Weights of a small mixture-of-experts language model, trained from scratch on English Wikipedia.
Size: 12 layers, width 96, vocabulary 16384, 16.6M parameters.
Experts: 48 experts in each of 11 layers, 96 SwiGLU neurons an expert, 2 picks a token, a softmax router.
Training: a variant of SOAP for the experts, 249M tokens, 10612 steps.
Below are experts of layer 5 (counted from 0) of a mixture-of-experts language model. Rows are named router (the router's row for the expert), gate (a neuron's input weights, with its number), up (a neuron's input weights, with its number), down (a neuron's output weights, with its number) and show model dimensions 0-95. Each number is 50 + 12 x the weight over its row's rms, rounded and kept within 0 to 99.
After each expert's rows: "mostly gets" lists some tokens that are sent to it at least half of the time; "raises" lists some tokens whose logits its average output raises strongly, later layers aside. This comes from a sample of Wikipedia text that the model never trained on.

# expert 34
router:37 41 55 55 40 34 53 33 39 64 35 56 62 48 55 68 58 68 67 34 28 40 67 59 65 54 50 46 48 44 60 37 36 33 36 42 70 59 56 42 47 50 50 57 29 54 53 52 59 38 49 66 37 58 56 52 43 44 45 68 49 37 61 58 41 37 65 73 42 41 70 48 40 62 68 29 53 35 68 54 41 58 42 55 62 59 28 34 35 34 25 61 39 65 51 47
gate1:72 58 53 54 51 50 43 47 67 35 48 63 33 49 36 29 42 39 57 55 54 64 51 49 68 47 39 70 59 49 43 52 71 57 68 52 48 50 62 49 51 23 51 71 55 24 29 71 52 71 74 34 53 70 55 68 35 53 56 60 58 65 66 55 40 50 55 42 60 44 45 45 67 46 36 54 50 78 60 59 49 47 48 42 49 53 52 41 64 40 57 17 46 45 47 52
up1:67 48 55 43 71 58 26 50 59 67 62 54 58 38 46 47 70 50 35 55 61 40 46 53 58 49 30 46 46 51 72 53 51 42 48 54 68 26 47 63 51 59 51 51 65 54 61 26 44 27 25 58 24 30 56 46 81 68 43 61 63 50 55 61 68 64 33 52 51 62 49 48 42 34 46 58 48 44 58 43 34 56 43 38 40 39 59 73 48 62 51 43 48 47 66 49
down1:71 48 38 58 53 47 44 42 65 48 47 54 63 56 63 68 64 44 52 67 45 60 57 43 59 64 36 50 53 63 56 27 36 46 63 51 64 38 25 47 57 51 40 68 38 42 63 42 38 52 51 37 53 37 45 45 67 44 77 67 69 44 41 30 58 63 44 51 40 47 57 56 42 46 39 62 60 25 38 29 60 42 57 59 41 75 52 62 39 54 44 31 75 47 69 34
mostly gets: " | P", " | R", " | D", ", H", ", D", ", P"
raises: "itation", "ordinary", "ilitary", "ivil"

# expert 15
router:39 43 55 54 42 38 54 33 42 62 32 58 62 52 52 68 56 65 70 41 29 41 68 58 61 55 52 45 50 42 55 34 35 32 37 41 72 61 55 40 48 46 54 57 33 52 59 54 55 38 45 71 41 59 55 54 36 45 45 67 50 38 61 53 49 38 60 72 42 40 72 48 40 62 66 25 53 35 63 56 35 61 44 54 63 57 26 31 35 33 25 61 37 67 45 52
gate1:60 57 64 43 47 42 69 53 57 52 76 38 51 58 56 42 38 41 50 61 64 46 68 47 21 51 52 59 39 66 63 66 58 40 54 42 34 58 50 42 50 49 42 39 32 49 60 50 57 46 55 48 41 45 50 42 31 22 55 45 75 65 46 46 53 71 39 64 39 41 60 45 57 56 75 81 49 42 56 39 46 44 60 30 59 42 64 41 55 32 40 26 71 44 44 65
up1:39 31 57 39 50 53 41 66 34 68 57 59 44 56 75 45 48 64 46 69 65 49 61 55 31 58 28 83 57 36 45 41 41 49 68 34 59 65 46 51 62 37 62 30 57 69 55 59 46 56 50 61 77 53 36 37 52 68 65 45 47 43 36 53 55 51 51 52 49 65 57 51 56 49 44 57 27 53 40 29 58 53 60 39 45 40 58 45 58 35 65 57 51 48 63 21
down1:27 42 35 48 53 51 55 48 35 54 43 39 61 64 46 44 44 69 56 58 52 50 62 45 52 74 45 45 45 36 34 51 53 51 44 70 74 70 31 65 41 62 46 40 40 46 68 63 55 49 60 61 73 72 54 57 55 56 70 40 51 51 58 66 48 49 30 45 29 53 29 39 64 37 47 62 37 65 64 28 39 48 48 37 30 42 54 54 55 41 50 48 69 51 69 74
mostly gets: " May", "Th", " pm", " Fort", " tick", " Corn"
raises: ".", "ure", "ul", "us", "ume", "ol"

# expert 32
router:39 44 57 55 38 37 53 34 42 62 31 57 56 50 54 69 60 65 69 36 30 40 66 59 61 56 51 47 47 42 60 34 36 30 36 45 72 60 59 44 47 47 51 57 27 53 51 54 56 32 51 70 35 56 55 57 42 43 47 71 52 37 58 57 46 41 64 73 42 42 70 49 38 61 67 31 53 35 69 54 39 56 45 50 57 60 27 36 34 33 23 61 39 63 51 50
gate1:43 56 20 25 53 61 52 61 56 49 49 56 44 52 48 58 37 44 28 47 52 41 60 57 44 35 70 59 45 54 45 66 44 55 68 76 51 39 56 48 56 49 41 38 67 58 55 63 47 24 60 50 51 40 57 40 60 42 51 53 57 67 66 36 57 41 73 47 56 63 61 37 52 38 54 61 37 54 29 17 43 39 53 47 48 59 64 35 56 60 30 50 70 54 24 60
up1:74 55 54 42 56 60 53 61 43 54 57 68 40 49 28 50 62 30 49 37 48 54 55 45 63 33 63 62 30 49 45 64 40 55 51 59 58 62 49 33 47 44 43 60 62 26 31 70 28 54 71 66 33 45 48 77 63 35 39 50 49 36 51 58 43 35 77 57 51 50 40 53 37 45 52 33 56 68 57 35 57 50 52 58 45 51 48 48 21 57 45 54 45 69 31 40
down1:51 32 52 61 37 45 67 48 33 46 52 38 56 25 40 47 74 72 58 47 47 34 65 53 54 40 75 59 32 43 55 60 55 74 33 54 40 32 53 42 59 25 45 59 51 48 59 54 75 54 59 36 54 54 50 41 32 41 41 45 46 47 26 46 57 71 36 61 50 36 49 41 43 45 25 64 39 57 45 64 63 74 41 60 42 51 54 47 49 61 59 72 47 39 54 47
mostly gets: " Ge", " real", " % | ±% |", " Ba", " fe", " flight"
raises: "out", "ar", "ivers", "ier", "iers", "off"

# expert 37
router:39 40 57 55 39 36 53 34 38 63 34 56 61 49 55 68 61 69 67 32 28 42 66 61 65 53 51 53 47 42 59 37 36 30 36 39 71 58 58 40 41 48 52 56 29 54 52 52 56 34 49 70 37 56 55 56 41 42 45 72 51 37 59 58 43 40 64 71 45 42 72 51 39 64 67 29 53 36 70 51 40 59 45 53 56 58 28 37 36 34 25 61 40 61 50 51
gate1:49 38 35 55 54 59 41 74 48 43 55 54 54 21 41 54 63 35 53 55 58 67 47 44 63 38 37 44 46 76 44 44 37 56 62 40 43 57 60 48 37 58 53 43 80 42 44 37 69 33 42 34 40 26 60 67 35 35 47 51 70 43 42 59 37 58 67 64 52 56 55 53 60 36 64 62 48 57 52 39 67 37 51 51 37 38 54 42 50 31 57 35 58 56 18 49
up1:29 44 57 55 61 82 36 45 54 62 63 59 44 70 49 52 59 48 37 48 69 46 53 45 41 51 70 35 54 60 36 27 29 66 32 50 40 74 39 42 33 38 58 45 55 59 53 32 60 43 54 56 34 48 68 65 30 43 35 49 54 51 48 47 33 55 79 36 64 48 65 65 34 49 52 48 36 40 29 61 48 36 48 52 32 40 42 39 41 44 51 50 64 47 47 53
down1:65 48 51 47 66 58 76 42 38 54 37 48 39 47 60 46 68 44 54 42 45 47 41 28 44 64 59 67 62 29 43 47 76 53 50 46 59 69 46 54 45 54 33 51 46 48 43 56 59 32 40 35 44 49 62 34 24 59 63 34 46 76 11 44 39 49 47 43 46 43 59 36 44 51 60 55 39 44 35 54 65 40 40 55 65 55 37 49 71 52 44 60 44 26 55 68
mostly gets: " w", " power", " sp", " S", " st", " Mal"
raises: "oc", "ile", "ed", "hel", "ol", "ince"

# expert 26
router:26 48 57 45 29 56 52 37 47 52 38 42 55 50 47 70 50 57 73 30 27 37 58 58 47 59 56 59 57 42 58 31 33 51 49 39 73 55 47 35 44 39 60 52 45 53 60 50 47 33 49 68 45 60 55 58 40 63 43 71 44 36 64 51 54 49 65 69 47 33 72 55 48 64 43 27 45 42 53 64 40 44 34 40 67 57 31 38 37 25 36 58 38 62 36 67
gate1:48 22 35 59 61 61 43 63 51 46 48 52 51 61 36 42 44 46 47 55 41 37 36 73 53 38 26 47 47 51 73 45 71 55 58 60 34 57 42 31 35 26 69 29 77 36 52 46 49 53 70 58 46 61 31 44 52 43 41 44 43 50 45 46 48 37 55 51 60 43 43 46 65 48 40 55 45 71 33 43 59 41 45 31 40 59 68 26 63 37 37 43 26 51 46 49
up1:40 62 69 44 60 46 55 46 45 57 54 61 37 29 39 51 71 49 41 48 43 60 50 64 29 38 50 31 52 28 37 61 69 37 36 39 51 62 50 59 48 51 46 52 62 45 35 49 52 38 33 61 29 56 65 42 68 49 30 41 56 54 61 31 33 53 38 37 41 44 53 44 59 33 50 49 31 28 50 24 56 59 49 40 26 48 56 38 61 61 47 57 69 80 59 52
down1:36 50 55 44 79 66 59 35 27 36 43 63 38 47 60 69 64 50 45 50 52 67 51 49 37 32 57 43 50 29 67 60 57 65 56 63 65 43 22 45 73 74 56 43 44 50 45 51 37 50 38 50 37 31 49 32 54 53 55 37 49 68 49 43 29 43 44 47 39 56 59 49 61 54 41 43 59 61 54 57 14 46 60 37 44 44 49 24 64 58 53 53 49 45 59 60
mostly gets: "uk", "amb", "att", "ug", "ud", "uz"
raises: "u", "os", "ade", "ad", "ish", "ades"

# expert 45
router:36 42 56 55 40 37 52 34 40 62 33 52 61 49 51 68 58 66 69 35 28 39 64 60 63 53 52 48 45 40 57 36 37 29 38 43 70 60 56 41 44 47 51 54 28 57 52 54 58 35 48 70 37 57 57 59 43 45 47 70 51 37 58 59 45 40 61 72 48 41 73 50 38 63 65 32 55 35 67 50 40 60 39 57 57 59 26 32 33 33 27 61 37 61 51 47
gate1:67 75 41 53 55 63 25 55 44 70 70 30 39 63 37 42 32 45 41 45 60 73 38 70 38 56 49 70 41 33 55 50 60 60 66 21 47 41 56 64 45 41 37 35 65 43 50 46 50 34 68 53 46 45 53 60 53 27 62 51 46 65 61 36 52 37 45 44 28 52 37 43 60 49 72 57 47 59 59 52 58 53 55 44 47 27 46 47 56 45 60 48 51 62 68 34
up1:48 32 43 36 49 56 45 62 35 45 48 32 42 52 42 70 29 52 60 58 61 64 65 55 54 64 30 44 48 40 44 51 50 44 38 40 65 50 62 56 50 43 61 45 51 62 45 49 55 51 74 42 34 29 41 32 29 67 33 43 35 52 42 65 74 54 33 46 51 49 50 25 66 44 71 42 31 63 50 56 53 34 59 49 40 44 52 42 68 34 53 54 85 56 39 34
down1:57 46 58 40 59 39 46 55 58 57 64 48 49 72 42 41 50 28 68 52 73 53 35 52 42 59 65 59 53 47 49 52 45 59 66 65 55 56 56 48 15 59 51 35 14 59 52 47 55 35 31 57 59 37 59 58 51 26 37 53 36 36 49 52 61 57 61 57 69 46 34 58 34 59 29 49 55 64 70 54 47 55 53 43 40 53 52 49 12 41 57 52 55 57 63 58
mostly gets: " Rec", " El", " Ex", "| Total votes", "ala", " Peak"
raises: "id", "is", "oy", " (", "p", "is."

# expert 6
router:39 44 57 55 42 36 53 34 39 63 32 53 60 51 49 70 59 65 70 32 28 43 63 60 62 55 52 50 47 43 61 38 36 30 37 46 69 59 57 41 43 48 51 57 30 54 51 55 60 35 47 70 39 57 54 54 42 46 48 69 50 36 57 57 42 37 64 74 42 43 71 50 38 64 68 29 54 36 67 51 40 54 42 52 59 59 25 33 36 32 25 61 39 64 50 51
gate1:44 66 56 44 54 39 46 49 42 41 54 37 61 57 39 57 48 72 41 41 39 70 35 39 39 52 49 55 75 65 64 45 53 42 56 76 53 38 44 52 63 57 37 58 67 51 48 67 27 36 45 33 43 42 43 50 29 41 27 71 62 53 37 42 31 54 30 37 34 45 49 50 37 50 45 35 47 64 41 40 68 57 57 53 62 20 46 49 74 49 43 41 59 73 54 51
up1:49 41 50 49 49 47 41 71 67 37 42 49 61 61 56 58 45 70 59 58 60 51 19 35 45 40 64 55 42 60 64 60 45 68 38 49 59 56 51 28 35 78 20 58 33 59 49 46 63 66 57 70 56 33 44 46 33 37 49 45 36 33 51 33 66 61 58 53 59 52 61 55 32 58 45 60 34 48 43 42 56 42 31 50 61 40 75 42 31 49 51 58 55 69 57 52
down1:57 41 42 40 50 41 45 38 56 45 41 38 44 56 41 33 26 61 49 58 61 63 53 32 45 51 37 34 64 29 34 26 43 61 39 50 58 74 61 63 54 44 40 45 52 46 40 41 30 39 70 55 69 18 62 43 50 54 79 69 63 43 40 47 43 50 59 43 36 54 49 40 30 65 54 46 46 55 54 47 43 14 63 46 42 45 51 60 36 48 47 43 50 35 55 37
mostly gets: " st", " br", " bl", " mon", " res", " ro"
raises: "unning", "mer", "oly", "ft", "olic", "ade"